Below are experts of layer 5 (counted from 0) of a mixture-of-experts language model. Rows are named down (a neuron's output weights, with its number) and show model dimensions 0-159. Each number is 500 + 50 x the weight over its row's rms, rounded and kept within 0 to 999. Numbers have three digits each.
Before each expert's rows: a language model's description of what the expert responds to. This comes from a sample of Wikipedia text that the model never trained on.

# expert 60
Verb stems and endings. Inner and ending pieces of verbs and nouns, such as -ing, -e in st-e-er, plus see and shown.
down6:499517461547462434471365508445470509579446483550531571493523499488509382321447489530542482538421506524432553517566537447559532475481528451507496494515526498492425484521516448454446516552440546491574484515472462634569539543485472436503466421456435449453497504389500492493515520507459469508567454434598509562497529437559506533520452619518553445502501491475543481476479600538536451506543518507549574472478525502491450485609455507549461496456455422601545448512428504551486429584587566

# expert 41
Table cells, numbers. Numbers, month names, plural s and headers in tables and election results, such as Votes, %, Notes, and N-ott-ingham.
down6:547560488527494531373491565407484577463559436523510508495426498489409566469578443501467479535402491493458459516470545520568428511476552467449520452529486542559541462473455484437596459610480411522513495448508407473494389415461466468522560444521470481508498618568480468501562442438540576479601578535445561593503525502526517514468491518523529505450449509457524450469463531495460536525613449553490533551519474486450471592509576441494448587388516515508520493506448634495531455544492506

# expert 12
Conjunctions and separators. Linking tokens between items or phrases: and, or, slashes (and/or, IPA /…/), ampersands, colons, semicolons, and field labels like Genus, Born.
down7:589459524561490508549599505491443482460404534535527531521475462374465475455484537508532375494500481529483491552535507571510467497504453540528531446525545544498646611503511573512486572504503490485468433453495562419485446515508460561493436492477523559520491529509441457477496416461512541357371489508566481358448451530563516436545549453535556428502486516477533486484570530449590524512614467536522477617518490473539454444499549551465516382513462525419502533565478527499488519570515505

# expert 7
Coordinate digits, Roman numerals. Digits inside coordinates, measurements and dates, such as 82.526°W or 1.92 m, plus Roman numerals like II and III and the letter i.
down1:408548481470494466482499509428550515575558579487541459423575532406466626572492502526524532543442499470464480448484424492538530457500546412486434478563441537510480533518504494547555470514495438463490471524541384567540534570518535543480399479458517496435542499447446618559576450514453463462503497542473516438459496468584433500508524464470595439452506502528493489513522597489566495493543583579476514422535484556474490596505519484518459405536529450439459629457498594444487575470367497

# expert 6
Taxonomy and Latin endings. Word-final pieces of Latin-like names and taxa, coordinate primes and digits, as in -idae, -ata, Cephalomappina-e, Color-ada.
down1:537445528456493558434521463453495529517442546430477603487472520552517469498453464471504573498384572495466541528480502475462553534540540499455545462545445495526433460508523469514536587452503511521510441492496538544462580568454494415488585479498513484463556520642568569382427559498492536565434573559573493433516525549441514467464463467486557448489409503434541569436589395457471452498522442602633441560517478521549502533521466571457454432490502491484409453511559452451475454571464569

# expert 56
Title-closing equals signs. The closing = after article titles like "= Ranjit Studios =", plus semicolons, closing parentheses and quotes ending citation or list items.
down0:409521535537531399593438480516528512464495484500627552480351525575460494528528458482567555553489486492409476501444449526588411494515489538488576512497473536548435437531363522400584501541574519502555522555389476486558501478524448532517573446423472494487461467454491438519482552483381522528435473528385500555529479494567539532491430442507505486552577499576489497510503522473537492552506571495494554559498437504413499488586523546441470553473484411564472533492494489438486608480516480

# expert 10
Name-initial words and particles. First names, name particles and initials in names and citations, such as de, Van, David, and the period after D.
down1:527565576566480483481529443594440460524533557535405365400586533438511516518542539539513504496431483486518503518507610565535478382478388454431462479509535526511491427543529528559543559480522544458461547414546561497602439475439510488407516512494519494545428482445473513555545478514489472461470521435567426500529496465452526431672525491428526505496511511578518518472540495421483415469495538609524500416532497508533455460502534484476466495524591561454467474491467560379450499536506515

# expert 8
Word-final pieces, apostrophes. Final word pieces and closing marks, such as the y of Indy or amnesty, apostrophes before s or t, closing parentheses, last digits of numbers.
down0:473406562446487540524423508575472557536546547534502458485458423477538547469568514366479530484431459517443514470508499513552510541533431548506487557498542488467439422506432540388508470597483463390471475504503537491448567561467539499537457473543559498465538513560449545439452473522526525685502445454434492503496487569482469525467450473564503470447393501522551472552463466485487601506526463500424430589367494442546471541488592511526527534530511492557538457585602508586551500440492533

# expert 24
Ar syllable and openers. The piece ar in names (J-ar-oslav, l-ar-ceny), name starts Bar, Gar, Bal, and sentence-opening prepositions In, On, During.
down0:494402582431590526473448495583502558528561421549485537513537578494523544529523504459551504548485580529505521511495523400481571540509471482483494493542549588488554402436456472507471535532438448474486519491501543453569430451530582404436584472455507362452517559537509466455461449459441433449490483496510494514514464423381532449515513526559539527443445507379443486482610426558499556502457510526488517491553468613542485565566511487559493550514569516504564504397476417506479410541526434

# expert 35
Mid-word noun stems. Middle pieces of longer nouns and names, such as ass-aul-ts, mass-ac-re, vel-oc-ity, Obser-ver, Stock-hol-m, and the ' byte.
down0:449494508507492447468410477468480538425516551417457510547537489513448544460487523404525543425497579435458407498405560457516505512534482469542572439473567482453529493496465500472466518603610429555459524513453549444582456543630427476536479508533512545489496528470570492574483592587534503545480455485468397448442523531497464516509451496535490466586572511500493546464483491537518514437593595489536483503505520572381493539486512506550514589589428537459524441403481406486487453577414582

# expert 18
Field labels and sentence starts. Infobox field labels (Genus, Species, Coordinates, Website) and tokens right after a period, like They, It, is, plus the piece -ey.
down0:480514520472512504537401535485413399524550418518483475522494421470476532438530417557484520508407474629535539498477510556539460542561567475508458502579512432589533495483408522472543516561459470534439535487452521516501494512480453506479560494547645490531545445531446599552401562545503511525476515469551548514471509474561487508499402501540439512593446515470429481513511460593441453481476501402544424523480467561490545445450486409492445476453610460514484597555558424548536456617435498

# expert 59
Learned word stems. Greek or Latin stems inside technical and art terms, such as Ast-ron-omical, philos-ophy, psych-ost-imulant, met-ro, and music, art.
down0:406485476565481405565551535399525519410418466603587512440512464580448500543519498394518462472452450502455506526496532522459380464575556468518495478509450483498425546647513499548451510532435465463526485558518491454452537493465489450509470567444510560492563483447454507524506506545493547532565531531530414447477495446468510624486480456482504581549545490624528557475478428379478407513523531503534443472472507498431518524508571469549492479390526538551541515528591485530580529462510594

# expert 38
Table cell pipes. Pipe separators and |---| rows in wiki tables like league standings and election results, plus semicolons between scores in result lists.
down0:542575445480479477413607510505447457466565493518467414482483539638360485520582417585525485484493539499543508488520552490539455559512450452503557471543572560495522474498511427567473438503525577550500401492556460523560554448480476519494463515467510564520561564462431463523530352648508493526418536470470480509392460466465520476536486534428570487506452583509467492444487565378492484557548454533503473496454500457450550542457524520580491448448512504457553511514495552574541449440485570

# expert 47
Short inner syllables. Two-letter pieces inside words before suffixes like -ation or -ia, such as Comput-at-ion, rel-at-able, Mag-n-olia, contin, opportun.
down0:411542481484538380547526481503498518499532566551524577471460432431544382504470498510535448504508453590508436513535503489496549530508515511451572501481527391530392522552459445583492377549374529550468475504520520456549438415488473510520456464525466428573563442497497547528535579542501481552433466504601506489475513520573506544536580454592435429453481412439559476532551462416436549502582511492522430476506450569520476518459522577520481524546551453509489586469472482465560528633460509

# expert 53
Hyphens and dashes. Hyphens and en dashes joining words, routes or scores, such as Perth–Albany, 7–5, farm-to-market, Al-Shabab, plus prefixes Mc, Mac.
down0:393468575597447461488399424495539531504505560500412564495426462489519402461494409484507570540594515544472470510567453487491440455462506531587483447562515482455465514491471556412582517465532523479533500458395465471504558606590507484433497598563514504462478573542553556487543500511530547470519553521573551381451513447475514473491473540555489476484509472582524481461452548494524443542610576481519510556530493479600501568409523489514531507487530457464421482434501460398451523445538392

# expert 45
Institution and venue nouns. Common nouns for places, organisations and events, such as station, school, team, film, club, Council, often after the or a name.
down0:543502472602474436551469496514407515480530480530533428516473464552545598424424523525563550437510557430443509467545417601517504546453620482419512543498516567503574523445519528432508439387476459546529537501535468542483501512441439512474439499443471522461466569533471467475476457461570454418506514597526544516532494475480469498527560460564466364543451476568490487504443578492519471517475504539406573489374535464533543473480557490513402479540387555433554509524550498442520475575606465

# expert 29
Clause connectives, punctuation. Commas, periods and clause-opening words like that, which, when, because, who; also final digits of years.
down1:467489436544599463440568451507553509488486609596436489532450476528530459381500538460468471566450492509406556486527512442508512474435549459525368525465581431509440554493555494480548527502480410484500433502537540420420502545496518491541418503497625444461441486514458440461455503436518562509452587424480521533523493495591462466454525456480446442542501560514550415602492550453468452548485471615461547553521442545559536595552588515506513479528527497524583526432535535468546438503529432

# expert 44
Line breaks after headings. Line breaks and == heading markers ending titles, headings and short descriptions like "British film producer (1901–1983)", before a new paragraph.
down1:452562524478511488569484541488381576467497512503463514544542543506554559565532547493496578518473500506462519558472470573440449610451526583457508542550515535493483477407477599425528516544422450517549555539432473520475494474502416505565513451535567440522480467505502543584524547579422524534533530489463541491499430468428420544600421441476500508458401377518525523507563498568414499468592544434484440512442480370549497410456518454456485558565449452490507428540490438490526567547475413

# expert 50
Consonant-cluster word starts. Word-initial consonant clusters and pieces like sw, sh, cl, cr, ff, ew, as in Switch, buffers, carriageway, and line breaks ending table rows.
down0:543502507489420524527439478530504506538453491528435559481545578508419523524532466467584537517470443440430371446462590454513481563481499487514492549569562435441602509473485450495437499372440511604461568548484423508533436575515475522449443569460504515507459471539469498458566482587550440441497594443417419484525422436527528510544497529483470524502520552476535439500453548471507471519589552489440423481613542477444498473514520594514469496529508509576450504571553571495488535423427629